{"d_model": 128, "n_experts": 16, "d_shared_expert": 0, "moe_layers": [1, 2, 3, 4, 5, 6, 7, 8, 9], "balance_bias": true, "vocab_size": 2048, "optimizer": "muon_variant"}
Below are experts of layer 3 (counted from 0) of a mixture-of-experts language model. Rows are named router (the router's row for the expert), gate (a neuron's input weights, with its number), up (a neuron's input weights, with its number), down (a neuron's output weights, with its number) and show model dimensions 0-63. Each number is 500 + 25 x the weight over its row's rms, rounded and kept within 0 to 999. Numbers have three digits each.
After each expert's rows: "comes before" lists some tokens at least twice as common just after its tokens as in all text. This comes from a sample of Wikipedia text that the model never trained on. Tokens count by the router's weight.

# expert 7
router:529510477508473458492499509501496536488519460502508500470503490498571487457511554557464525503435492538492486506458464491456508492488498543521471493519461471519472529477444509540524495500489549
gate0:460504515517502452535546524504488493490490520501465500490484498489512494513519525523471504488437474515526497500470491503502522493501500504493513469491486477527483503510527510503542558508552514
up0:487509511534483517498527533495463513495533463534513499466509484486503488505495519509502521481505513489534523513515505471494487529547528513494460469487491481433475505514486495490494455531498543
down0:490468488531499488484519504524507478473508486527527508480494489514478518534533483497521519511504537495486512507466542524522526520464507524441490492500502487488490454487518453526520508518513479
gate1:485533507517490505495503470506489523478545521504461495484498481475540510505518521488503477498509486458481504502476484496487500483510528479496521532517537501494462477501469487498542543488512515
up1:553537522522509460512539526457523531525489505519476467493472435501531507481517486505505552484507502523490487498501476513501533473502533479518473491511519512506428513519538520503502503486508530
down1:484510492485499479524510529535529519514508496500474518481480495517525490460485514490545476502529509509479479445485469498500506468496517525491489548504522499519472522538508473477566474534487501
gate2:484521458469506494552538495504482479528492535515510533519473511512483476496517573513501470516491500509504482480452527496509522508527492489430499502532507528518502502498475508472490463460473524
up2:446478478493539494493509527485532508493476500536494492491522488475493512500463509515492482525489479513504511496457503506535558476486501512488512495555509535472527451494504470531510503542455469
down2:496511493525539497474521518530497482481505503526522449541492483474505528463525452537488512502475487492510474507479494493483507482522513510450521474506487497515474473482532479486517496479438471
gate3:495526476503493501522482503495485464521475486519529490498537523505545478476527494523499506513517529469490546489473517541483528503553524467496510479491566536471501500481481475510506482446490470
up3:497462448532528487482490501506508518505519477493453513469463489487505515475507470508506470511498517481497482504493497527542488490496502495489544544503533484497510448446530518492525498501520483
down3:491504490540478499481490451509494523507561507539450528520521514492528510505501459463505481527468539520511476488493502528549483453523498436520495527470526477498486495470510501496478462464504488
gate4:497498530525509484519500501471501483503525510529496476496510492469552483548510497452537541524441504481533487562471506506526472518535485505543512483486524492544509478522514479478491526536505502
up4:453516470511457448511479559470476515467551537539522490457469503446516475513499492498495518521538521458518505517515478472479514523529512481469529493489489484487498477501503528521519480480516503
down4:487465468483488493558547487479444503455499479524545500528496514493518520520477545511525475507501536519520521544550517529509498494552498479538521479467509508542514493479566479524460485492499477
gate5:519540493508507501527512460529467529465457527521549496494522465500486510489533519551532502471486522491496497511522484524513552488496466502491512506481508498505513521505486515458469506466435564
up5:478480472464495505485500521526522455493542515472536508535477548518501503504476522468450486513518504483494505468465548485524478430512495525473488470492521514522533478505509525489519498535523471
down5:445475473464492485495492515545546501482529526491477515509474495502487499487519536510507523503523438547516463450463510508494496503471535510496499492522457461476464498501500528490507510491484466
gate6:531467485503515502517506468529515513535504538506514503512482509502514468502477515468495496474491550486539487534488471516526527474479506454521492428512487499471519516497450542485493533468537540
up6:508485470506505474518474512522504529491451516503542458510497513500478498489483488520523513489499493521487535479513483464463502510491513497508419422507490499484494476493451513452529532526489467
down6:475527454502454542557470515506545527493519501474488475556515493478464486505490474490520494498479489525488471512490512479486506501495525488507492493469529502523542474479455480460506473514484464
gate7:515543492494518432541480561475495466520479525518503492512478487492523500503534514493539550462509545483552496525501501516495523502538479464543470490539508496506508558493496486496514482516483490
up7:520444513466512516491503471458532526477481544487491498473467444529506522512528504533457508493486506472486535469509512514484560529499543527479510510494470495495488488465504490522481493458519523
down7:499477469474516512481520465504496504515486500473512463514441470538511554507529494477509532480508532514456551506514483499488482538507559530501525533521484497482542483464480521533463537490561523
gate8:565539487488471520503473533472478478486492506498506501460522522487525463529503513510495530510489494491483517507492485472508468519484508492451543472467493509546491491476447526526502464510478476
up8:494531533498507458485509508504419457523530478527449500546474489484474500523485471507495476473501483499505502482497513491508494510498499464470463541503514518500476465463510515491466534510503517
down8:504515484494516540482500501541465496511510462499512525510498493457546451531520462513495498549502473505448516526507482508485440503487506508491469441500476473490509502465482533536490469466473512
comes before: " of", ",", ".", " in", " and", " ("

# expert 8
router:546494508487488473461503496499554523465505511471539478460549460521519512482470511496456542501475491566476461523497477471487474501483510494499502495497492450562484567492490472534515494535542469
gate0:477492508474442529486495503510469506449493505513469521566511531494509503491488509502508506462454514493546541510455515496535457531512492461520515506507509514470538493481467526569515510481550503
up0:509474503516524488516492467483491531455498515519493455500505504516536487533545519543505522486488509511530479460510479520491488496513491469509472492501512531517516476478487481473485482533503490
down0:521491492539476510531532506525501543538524533533479509487467549497535515546539543490468537486496474502502508492519496515508503512460510471515476503453518510529496482488472487508523493547528479
gate1:491490504516528466501535487524497529504537497483486479463480508502530495499549488520498446518504501487470509485454546540535520554488457507480491527482506518531473461469498520491462489479480509
up1:523515493472492474465529542491492525531534519511485513504471463483494519510494527498481529518505458468482514500483462545515495484481456491495553536502464480512465487513457505477518491492513513
down1:473487515488534467518485508544532511542504484470449525486469501477496524482511537515486479538516482505494516482535545520526493482486507473488529522502506483532499484515503569461520497468452508
gate2:518514487527523509481500480508462519507463525505524499482521487491487473458506531509503520487501513495521509488498495489543491542558527491490515534468476517450494521528500513516502509461463476
up2:478507562489510491569468498487517500482488454519483483479543483474496456480495520514479526483505520463502481493509520501517507530466504488480523547488505477471482480474489490466509538471537498
down2:513521507537518513503512504527514516511467484530484483512516510486449480460488520499529498468484516475451540453500512522550523501491531514441509486449501506471484506499414492516553514512503538
gate3:485517455530503481495482493489528505486488474512499531511498504515456511442476473535543518530486481487508502477494444480490492518532482495487480476485527502529489435491515512500506467549510525
up3:560527473499500463492530476515443518495534471528509500488458481470513498527508512528510502515499532493500461485510504464559458487510528475486449475517505473450469496486503463492489527510512504
down3:523497525519527506495515523520459472495536472500481501523480488504503497498476527468475520495494535486543523464528512491532428466466500454540487524435485485543485490503456491478506498483502480
gate4:507401480509489486535510505465505497471476473496517494469493496467495500473495475467517484474455466443513535489485516477492500528488467497518532498503526508496501435492499528521522535505516505
up4:490495473535482559490466480524527449534480475525493542488466521499478465491498481531506470538483507447501528437497468512494532512511499463500481437505488514519511504499550487465516465463481490
down4:501493517495436493504507528543544515457506530552540456485478470473514505539444503475515500482461519499493501453529499520517485496536502512468518471524516510518564472487474483530475510498519527
gate5:509486489482512496542504500512498495463484500492571499512561506472481505497471466504512488480507522463546466492502553536497519490450582480502504476503512528508497536503465535481511502493552500
up5:474505483478527484502480485489509470552456490485504501481513495502491494512521477548519540517498514472473548523518514492503467461479534475489499501551497527491530512514520480515486504520483539
down5:499511499498460531487489484532474468550492500525494476469496501486499494475519504477508467509527528493483480463501511488514458489489524469500478525541538511547471522503551515509511546517499470
gate6:559486503492497503530528489485505468506450511547521505481504498514503509498480497493535515485493559540487534455485477499469475548486533455509480489481499563493534523468448511454487535479464505
up6:489493473485532555508485525463524520532494478501481498532493480498471484505490552528549502516519485502528510497481488507484513489522489486518435479490544472461485522482495535452495497478488492
down6:500501540508513527539506502520484523509514531478464465465527452487490509534486494546528481520542493516499454534503462478466526486475497496510468484514528449497534492470475500462498496501520467
gate7:502523508514517522563454506509503521504482507481529518515467497480516501507482510514513493523508501490473536476526507499520481523519503481501536514503494500504509471507492552512501482528508500
up7:521509499491484467480463500511468477522514518521489490481515495527495549512495505545494513509480516458484496491484486500508533516463529519515480491516477475469520555496542546523445494487473471
down7:552466486445514431493507509513443526493520511500512480473525524534529506467532487490492473516526508505489467530502480490521503524506501475479461534495510491472495492515493536460458529460535492
gate8:532493496542501515457459518507488492522514483536520532533483521513500498496507483527484475449522534517502509507482497496477500474439507479501494505501473482542518516492477518543532496436479458
up8:505520545446513532495488498471489555509513490519553528489512504481517509491486493511518507467495485481544524510519473512542463484512525508474512507523488480505479506546494556516540464523505523
down8:469476495477560525495474500544454529493517515500499494457515535482562453517479515527477543470501484522484478538472468542505484519489516520486513529490486500507471461522512539497526500515560504
comes before: "\n", " The", ")", " and", " 19", " He"

# expert 6
router:544483489494472454475507533494466483507494485474515497504530470510515503505487570528479550558440490529502483492531488465489458513521510489517505469502487468546527499498478512480561512506510439
gate0:480505520517511528521507540462485499461539517535519490493502504459482498537507477546534516469461507506483504542529479532501508534468528494500480490493486446465556484524485477510530495516492494
up0:466498499499567464500504499467492503494491522525544524545497492481512478497547488512552511487534470505533452478520486501551522490491489498499471479489484510461535477516481466506492473515517498
down0:520461530528511461494532481494519506510554518498492486460467520504452520530537503503484443538543513554542495517486513531487503499502520487491502522511502500544471508502535493522542527505525493
gate1:447540492500453472463467488449510488465531494483481499473520495494525488516529459491497494504501499474525505487501525518510475534496485458484533500532492484487519478471542518532499527505478469
up1:507472516527497471497510533456540527500523473543547483491534463550512529513493480460476506486535471459494545476488504490471500520471532477461491498511502515483498486526502519527521496512519514
down1:485493478494532472494491471492520507567502494446541543502552485570467493504485512489522551491520490523494502484538463495479522491522509526489520499517464506475468458542493509510472529491493476
gate2:458567533497512511514540502520472492475489533552532483481504502476492516470532468532485482537502491446464496494451475514472529500498522493512543477507541535491505502533513488492517512463460511
up2:519523486475509543492506488516497481466534488512513456504457503543472486528526481511479492522524508480502499493522539534502485478480517496497551498450494490471517487517500483471494517527524509
down2:501528513490515523527474475507520499451513505521540510520526468526479520531497480535488515510506491508499467508514546496513464487493524486478465505532505522507498497533484542540464513513511506
gate3:482542511475494484508536446526429467506467488486498520547518507469528497522521470478507510525470476494472510535486473511482479484541506496473510496510541466459512476499440504468455502484489489
up3:530485497488499512507472483473503517476508515493501512534525550518483462495469480540491489551542457492480493528522538505526553559504463527510502483498549486492517524545491462485497508513487532
down3:509514494525507530525502512435491447472500502503465475518510519539466486502442481530520525524484443448468505520546507500533540516498465486507514494506529530482486510489485486513517533524478500
gate4:498504537490486477568501505502470540508494481514498499491460509511520473521474507533527516485465493483449511504507487525449446537511473486481517478475495525513505498500512478514488517490516494
up4:466483479495505458494510487515524528492534512521438533493571528502525506513518512520485477481494466446496523547542545543476496524501495525513503512476480566494522505512501498466543503477480517
down4:503481483521493485540456483490503521515492476538506485492488495473514511545543500497499501482494539464503520548536492531483484548507498475509502492536540532500539474502467477495515541528535484
gate5:533522489482484501480540472523535431508488522517475529485504521506446529502487519507529521512507496496461501496511502540481483471510538510495514487503515486546479514499485463571523516478538509
up5:488495514512491498478426520463460497513516534455479542480459460471516483517489484475498505514502529444532506511496518466478558446504497498520518518526435505535517546470548483527483506532462517
down5:477520511520495495488437521484468487506511505485500513520520492477526519503474481478460460484509481472516486528470496450489541498494504520503495522520527464516503552462455516475578475505494452
gate6:527490489488495512515491493488460517535482519533502473522489494519485497519555459467510508472486539498487523573486487499501506492483537469515497511525468505422490521483497525479491553455534481
up6:506505501501528551508492479477525531486483532511483473503521527486487484491506527513520468489482535527472482548494467460502506480450510483521502539481486486490480483496474489474512532529505484
down6:487510470524506499549479487503541519513497538524484485515492489491491482497532471513534478493500523517494497509500508461500511514490513491514493442493522488449544498490480510506537534521471450
gate7:523534524518483491471490464545490418506490510553471527544467513505503510527482531506491501504497464480474504513494520527538495497495492494528508481468500501527462522467522515489519473523484533
up7:464507500525526448486492525521498553513491493483509480490499491528515505511497473510526492499505522488471515491476487502552515549470517466496522511426538492492527493456428500531484511462494481
down7:456463518509529474509477513487492502508445492509534461462511513525478516461517520495517530515514547486470484481502475472495516526485509520509524513462500472483499511524484473550482508443496481
gate8:522534509474503472505508514497525503465467486502463504491481604475506531491504534525529484506468487468526494495501524459500494530516482501494533502506520523520501492523502502486566494469476486
up8:476457506523497492458524486481526476494530496524492518462519456524483497492476502520508493490550458502538491495505475437504532516505475524498519477506541479531508471574541509482522505511550477
down8:467490543481538506524516537538528475471516517520474505469525504498545496487490512502469497514517472511483526519513472506475500489511515506531488483497598510503478559513512512502500488480519482
comes before: " the", " to", " by", " a", " in", ":"

# expert 2
router:569474469542503522472501543495513473498519537430539483511527490492533494482476559531461548557467513530491495468510469504497503450484503509515481483463495453525515497462452462476483511507492500
gate17:499489491535547473493492531481440489473541519498523470500490530492492518494508496532490527535519495517511504504446503459502498474518500444542487481483489509527468474449535500486521537512506511
up17:465467483510457549499505502482470493484516512470509499507477508528522535483495539539494542448499517500539517496493521479515507503572486519514518496448497538508496504501554428493469511535479484
down17:475545500473490494488479512484465461510476499489515524514491494497474519464478525495527510519550539487526467490482566506504501526533475470488501501496483517505484553506502462519535476490482507
gate18:460513510498496556495527506513530483484444476501471542493462522484517499475537493494478519506474523512476511512503505459494522515533541514536539500506503470491458515481507512510497522493469542
up18:484487499553519506497472489522532533504539476488463514497493432503499496459479475516505481501482539506478500503535517483485550519475491467503514474514471500545500472513509475477475505527499512
down18:531496539526508441523519532501553494516574502492483469466475485478488500471477460479533517463481512548551532529516512463524520498501494532515519516496479512529504472465535512512482481500516505
gate19:502540504513491558510520528527501504493509565517499503517528498514515531449529515496537521478468488510468527520511492547524489544517512475503545511532470505544509483528443549490466518472494486
up19:460459504519511514511522495490511509501531464514461489524474495564448485522497500506532478497540502467452528515545508524501512520512432476464545516485513501514505494501479519538487495480500514
down19:505472482478511478507500496523524424542538525504522481526473497505464484529478500505500460509524492493467522513487492460516543514496514482486527499502501476485477480483509477513516487475499509
gate20:476503466515516478489490520532481499474500502479529524495524496468517509487496498487501509541548517452461494529494525515527447485553534463444477479498534496502516533487484494471528527489514499
up20:518510496498461516485519506511508513521468545527467502448549485480518467483472497544502539526495549520459530522500506514518507514467467466511531478509482509471500462527525529474523479515489485
down20:532489524498492472522531525497539475483511467487469480463480522501492469513505507518522485514478512459472514537490551523492487492516462482474482513474477513468464531465524504527507453513476471
gate21:469531478510506516495521445518498472491456517512497525487509543504530465504527517518536474515520469479479539520452497510498549469523494499485528473494481509458514479484468495495532470498485531
up21:500471512448526518476495477501492493471537512476468461485467452529533466488452504549534467479521487497514501510507520494430488476496505491490519503478462487485511511500463467500494483466503489
down21:495486509518523478554519496496533495471521479495470436489492465477514476460501517497480481467497513464488513522507535465440466470493491452471486480463479499471486492480449507488480494479520504
gate22:534496428495473541503527459460463517468450478562482508482503514489521511504498477467477509497507455493485515476483512492477532461509446501458498515506518486477459475480509518491558443494475507
up22:518512483498513493476498542504497460489496515511479459489484461490469500512452500453458493525433480516502488476482495500506523505491529480528494497510472480516513550488517478499473488526462513
down22:502520527497489516505502447483494512530504532517487525490472492533489485494493472473458573484453503491481525503504495484531481525514513479547490474556501489543513534508512541505506492510503521
gate23:524533501524481519492496526540485534524510473495485484493508557471519537517474486540472502538482543467506530436499466543538447493499519502486513503509469521521463488463488516548491518526496479
up23:526494510525488509477499503506471462488511532472499493485481494523494528507519478519513519491495481503491550461466489462483516513500485471477487471492538441486529508538494500515475489474499519
down23:531484467501487459514510502521512506505487491526480503530449520501529498506453513511459504438481533487489529525478554472472500489520516503498429493510462516448513484518441500481517496480492528
gate24:497471498486528524477542489489473505474488445525460541508509536505535507490472493506469518491532491489509565450491500488530525500494549488463519485482509493497501485470485479510478491512466511
up24:481439507518471556486483489525510541477476461511507506528531478528488477531530470514487457479461515462516495510507502509479488502498513509516472527539547527504466489488482525424512468518545445
down24:504460460555465486515545493530462496465478514532505515509487435519519511478498499472493493510519514464509485480510481525514513487494524520529471550469535516500503508498492500473514534520506521
gate25:503503509468506503500555487521495479524486507484498524448478524482538517476470481540504487498513527491465522504537495532533510500514514521527553479477495528459526508496449483477581506500484470
up25:513483477540446507444537500524535512476491544475469449530462472489459484529514510520517522521483564438496529479506485499485503498511455496501506473489533481497480491499492501481497545507515444
down25:544493482531437482459519517468535533467491534539452490494517466478460488525482484446525515520505516450496502464483483490463489530499505511450516511490477534530485504555547510500519560502492454
comes before: "-", "|", "c", " 0", "st", "duc"

# expert 14
router:533482493514477475475541495484520506487502484470489495512523503512545505483483522532487561554491503546472490486508472462490487483487509514500516451528491506501489509477506535511547550493506478
gate0:444500503546531499492463523467446511477497477537512500450531517514511470543505525519500483501470519486488492470443515496523521505497471491476514492452504483497515499473496496521497512508512515
up0:483479538465492498513510505488491496476506536542509517514535488492534531525498503525516547463487512499499504475469467524523487488499508517476449491515538482488476514527502521534551530551480506
down0:508478508514504494488510471502525518523513515484419509506509529517477497507523480550507513460506500507464494502485521554536519472499512498497452547498528478501449467521533488494528528496483487
gate1:515518485510497442463474496458522535484519529491529503484538547550534481550550470518504493485486515516484484484499498473486462510518502510489530513527513498506465458467462524489496493491526519
up1:517528519535528509482497479514492448541508505503496480524482521525487490529522496437511525526509486505499491516513473452488531489513538501514472505510504495489482487489511510477487463509534532
down1:464511514477535456550490490469506501522478516477481519490525511592503521487512477500478476537533493481492484488508514470523516489479532520509492479517530473503523490509500502500540494471497474
gate2:515493508448540501499500519505458506469510485529486488487514501523463500507490489522476531502527473512515518463488487526513536454520559487481514484528491462514455506494504538525497504483475517
up2:526529526483502535506463511512515493464495485524459493515507490463454477518489515522468513485491494518473503515525532546475483489467537489478484458524554495513509495460489462482504485484490502
down2:467515570484491514519476521501473508498513485499514462502472478510484526502494489514469485511504505493541503535484521477486486472455490526478495489510485501525509491493512501526462553523501531
gate3:499537492513492492507510515564529458557509496530497509520465501484515515474527538517529515507530514507500523547482537484500489498490489522465548523497511512502527490473460504539481450467501490
up3:489485527490539510502478513450502494484474482499470494495513461485521510489511548492514456516500466457460521478519499504542509522469449495514511489492577478498508510492481469513527480495474502
down3:426525482540532511499505496486506523504522486494469494534526505487487512497494517516521513522522470508466504520523498540519473467492480468527495533507527481488478487461530517466494483500479486
gate4:498533477555518462530526467515521503499490483490531502510455490477540487519479512521511489498507516502497447548516524502515486458516484521477526487505508545529454514499483527512480516486517493
up4:510539499527487496500500460457524469484482523525494527472533438498556481533513500480530497483501513449499504569514492520492480487505461481494510498509494520534502484536484565566455475500511481
down4:512459518524467523511509505499460502467531460510480590446489458480497484506511520524482484505506528505500488489487564505514502494532484481480492511473490523488541494514481489504501495528480507
gate5:487488460477493467499488477513474500523484491481505482472504513511514479540490523527506525489474543476504478560496462508480524483517516483470520462514506508500483484507494458460511485470488492
up5:485510437519528516482520501513514494484450505514521515533529464493522529535490510483474503482496513514478502492544537473540496482518510488494513495477465510510521487481535549557505492506479492
down5:461501497515513481524576529485524507483429493491518482544505488519511531491521453500477509478489495530522480507473494448509519513507501502454445483479497492503444497449525506541485475521471489
gate6:510510499486502504512561480510462492515432551478485516504487508488542537504501500478532484484535534482485524538476462511522514498486489525478439465520461494470529525525456513503503554493509512
up6:469498493535506526534525475538495514483465492492458452505498505481466500481509489530509499504480479506476541513498488524524482482467534513500467502514514465475524484460497518457538510509469465
down6:488476485541482532519508510490555506492486527515480513500521471445481454514518479483511470495513502511485481514527497475502529500477530534535506507492470480494547517475503478458574491535482484
gate7:523567530522528497500503493513521486531525467520514566521540526491514488510522493507568515511487545505526504519479498482514486487468511542497520510528526502499489510542537532504524495493481538
up7:546523477503497493469524516534529520499506512490478492490501482530498500476490451491533474515532510507452514524505487507478513552520482513501493512505477493502538510469492528544490503464518475
down7:497460500463490461481541532496504505534429506535483477483497490513496525523487499480515493497513531490477550467521512500502508522501502497516517493530512477500548486505498506535456473503516484
gate8:522500509511508540497487520503491446507533513516453449505487503487504507510526479479482550508477513501501509516495496482530470488491521473489529494536504582539516499514469527512496460498486416
up8:482506512525532502530526486501489481472500508493470457487527479492461507480501439493513505492512508541516529498520493497484499450496457487518497500499498514576490446505514560484490511513481497
down8:470522495461539567480496502559485535477491487481476495496503473508530512501495523510484529499488518513581456471502502489480485510523479523514485510478493534500513502511486503470449509523494522
comes before: "s", ",", " of", " and", ".", " in"

# expert 4
router:523530483525506505521508560510523507466524509475537489500570510522528503482451523507506558530489506526528482513469489498473496498488497510490536485503513466533505519479521475485492520463508530
gate17:517456513516469459514486476469496513508510548535540506500526513506503509506484523491523487554523491507449477513427508502542511489460508506503495523500486525526503489522498502531469543458449499
up17:520522497480476488548448532465484494534479516498507486506484534487539517499484479492509490497463470511494473492501495448503565494495503494513465534451467535490541501476497523471503486491450506
down17:477507491485457492469498505504428524506476532524473498472457500475504503480501489485521428489503483542530543469469506519515458521515494483533493497487447524495544487512495497485464494523492488
gate18:488502518473542538533489473543511531467455476499519512526502476458491456538502495511505528503468466474509514470435536479517480488474463527532543485498493538515490507509488513458493482442487557
up18:539491516530494502474491508510494494508529493489476504551471445488476486525450495473490490511483522482519469475509515468545488455517516476519532479517479506528519480491535505465497509543522461
down18:495499517499518499448488509536498523465492462502460497497506481495477521501448490501539486497478491509515508540482527508547510521500526534515501505513472492494534524447458535501490467512489445
gate19:495499532533469502506515488497495429527479523503508497535506540526502507507513529532527513525494486501518549522519523488574479543488477475508522492565488493474540518501505524505494525495526522
up19:480474506473502515529483510523493544501507487509456466506435503507506495498502495507509530526511550476456533516470527518528517484480506498509495544492536519502523513497473481510497508518535478
down19:499463514500517534527504523517519546483507498474473538471499458520457489470499465543494473490524513501465523530503516465553542534514493488474493455515463465506459457547475509516521534488542502
gate20:477576491519498486475531477555494504471483493521479500505499483489516516522503514473461466506466502518532536536522524536490530476514500476507539518515489495498494542493509511493530508454583494
up20:488460502512488467485546527507502539529493479529487524512542528514510493499496509484467499486522492482512476527497496489503519496512437490547512506510509479515489482466486512522453475484551485
down20:464485437535516512496540500461477513465545475531426529495467494453511498511450499484521515512484477509507528498521503505542485486481461496532482492510518470490522519529559472519506474516483476
gate21:440528467479515523534513505501515566497497535533498501483508494512495500517501512539477482550482531503440516506487488505494454467532538490459527509501523480436459477472496512492492493464514527
up21:519511512492515439525497448505483525498484492527540500491534471521507480510456498491533474481507505526508519509506482495440479471471516565501485522510504524443513505518502529480499492514478545
down21:477521506478522555520528503555537505455525484500517471515478444517493470484486505515480425493500533450474542508495497507472483510544512501477546516527512540457480506526460503508520525478522502
gate22:516488490501510458546491502511487537476546528514484493500544497524454516506534534544537509526473521483473515512498530522529517525537451517536490519495506459502480506481495510473509501479485471
up22:514522472488502495481476467484494500539507487493453523498447529521549495503480503487514565495512534483502508475498485477515555539555473502509449511457484535503517532506496509475496496538508507
down22:540533474506498502472491477497526527509515486529486506489517458512532509478504528491516518459519536514497519499506519498494560561517501473528518522486478488464475536546452507518518524520530501
gate23:507507458521479522470517477544510493464487479510493480500480491471516484523444492517539490521444531510508464503500515490487495451436519508502534451468490515519514491520500518502530510504472532
up23:520526521520489485482528543506489513513514553478525495493567471515471505499543530515419509546508485527461503504506498486503496516534497525512495515506485478523527501490496530486496477483481475
down23:496468526507519504466523493501500510543480541527524524529493492509498476445512525470470478500455501490553493556490497484465484455523485466543509510481483491492472479522474545499454493517482472
gate24:503506515469522519464525518536509514467489520535511522497527507496478533487525544491493502452480487475488500516518529486499494502480537442526530493525464506505480539531467508518488526477489530
up24:501511547514474525542507464483492512519541492433505509525476519524512480519483498472499483528515541469555499525487482527569488486514484487507510495504484498526500510506533512524493453507544521
down24:502501545539532528554472544494451504548510496494562490511477543484477475516477525510515492476527485497508477540492454501506527489521496518500530527523482519506497533471503469499537490477465539
gate25:555484488523533498497542492502454455490545490519524467500501535511482483511511512495501536515531511509493500511487514485536498480507529478494509494500527488507450430501472538519444464495464501
up25:526458487502501483475475470497513506526522466519494516520495498514515524480470496490533508501466476530477516525504478578503509532493443504532519513526457464514500500480504529530493509514510521
down25:525471465487501494516521487496476508503512504503522528498516501508527516486480443513504513543517504527495486541516465550510494496529500457468485514493511486459491489519496502531516510514518502
comes before: " |", ".", "th", "%", " of", ";"

# expert 3
router:528501489522506465445514536518505527474447470485489486505528482469526534468484547525473518553456528490451485485536508452505497504479503507467514475523481472534490517501490516541496571522539482
gate8:504471447472504478550500500502464479499479509480481526526497529463489526464532530565505486510519514502507526548500495471496497506476535520594466483497468491473522501468512511528500537479530503
up8:480534475534509505479507497501513504496505477536528482554494490497506528535457515443444519514409520537506507492518526501553471511517480505491501500495521505537454496513486493513510472530487517
down8:466493462511522513520516538527468459485536539528536474533531523466482511476477547483481560486450491531505522465503512508505493489491494502529462489500509494482482487487477517489511528524467512
gate9:503490542505489508484523545549524458498500450503493510518495490449530505447486484493473504514519510489496492535433520513526465554487515502505495495487472488479447508493481445461485523500484505
up9:513514503536461507481463480467525531500479489498489484492547490481488510554492570475494559486507505486482509496532554483500497495465515487488455503499546523483466515476501479512519536477515500
down9:495514500488512531485479457532518481511456524493480516489531535518564536532502521538478530494497544509522470495509539519470514524500505502511540488466517493472520490506512474499461518491456526
gate10:484497489477504494497490475529506505529549460524511513504471491475490484502523510543536486528485536515494539533441506456483516528504498508502491515531469505477508508437500485471504561462477496
up10:522464504509533518539546526550483490513496526455548513478522478499482508514497470523475485522501501553525489527478478534479522522531462499508476513518488539502515455542515525487484539501465523
down10:488470508455545518507496481554475515501513524522508522524493482478500547516518512527516483513430525500503478497479476504448524527528472514506486530493500497529468540531524488521529503489486463
gate11:512479491522524504524483518467495477493482529467512529505473483472465470472543477488502479416556526461520506547485485551504510496507504501470486507503506514455492492457455508541511522513486532
up11:491502481526511529486581427468511490509512526533543500464513510476443486568520520522487498463505507497503514458513475485471516497509483498555486506495493473450507476489491509480483465476512556
down11:504532502510512505505516508454487475491456479511512539524495496440484499492516493518493481447525506511517513545494459535487475472522477489483503503462512460463547503507498519532486465508508513
gate12:501500514484509445471513502554514450485521502517492487530516463488470493547536466516543530490512478534456533475481507478488464496531528483510464484455498531475520518561453495528542510486487494
up12:487505500515507509496480499418470511502514548506506460510507462511541500498492484463456494521532486479514490516496511504556462520452538499474498539542483442492492523453498500491459454516536496
down12:488482484519546510466455480475479524473468468510512484485494485452509533542524529499542483502515445505502541509509506443576468488523504483516472462499482453488541490532517514470481501502507519
gate13:509536471467505505520517460475500482549519529512469521478491472519510508457521522541501520498489439496492527517514461505479486491521491491498493502491535464501489475521514496488481482486490482
up13:457531499517442498531517465478524499447505495489477503553500505461500438484477506528523513524550472490471506482485473556507526520505474499447524501470513488525540491516524473485472467511479488
down13:451517545507443496542500534487499509473495504458513528493506489470492478490467522544515488553495534461472517480497480539535518511521462516468540530476500495530518485511524480453497462456489506
gate14:489515525499500494535474505502547474488462465499513484488514477448467517490516506523464502539454527551555499475520493483518510476511523482506548478507478501521527512442445487518477491521473511
up14:474482498508559506486579448514461503499503516503458508479481513490516506535484483494499472518476472515485533487557493443475499505480494523579515504520485488497528519491525531470482462478492508
down14:502550539495497487507483476511464536444528461508488527465545526478514494486507498543490505485462524503482544467491496483477466508491474514516504502497468495509495529461504520513510485440456483
gate15:510472499513542533484508558522479493487466467520518512493527508508454511489485547532508448520511457442488494502504523458498546504531517510488507494500489539502535469487475496430473504507515502
up15:485516513498541469515512517513433496495525528496496556510457483506494533481475526509479502493496508502536512490482511506533510498506528508488513468492532493483491505482508498453507463522508523
down15:483521470503532489473523486491473511506521463559469543516472518485519509472517500504491505512521506484500497490500497475510478473562499514472485508506479485529489518483475544496509464509464480
gate16:518492495498493534471529536517508533494469462539514493490487491555500487518540502565498466514536474518497513513524500506490506506543507529496511490476472493497484509504503462473522494485488516
up16:491510493510470478502474514469522515489499457504470502539435512499524487473515488474528462515458508508488509532495492463490484506491501460534485476519567517481507462449478452515498543501462531
down16:462515487476497505524470512463485518499464428481520498518476488461506490448479482493507489508467444481512499496520522474518500488520503492517528428565486473469513472470517484496500487485455478
comes before: " the", " ", " a", " 1", " S", " \""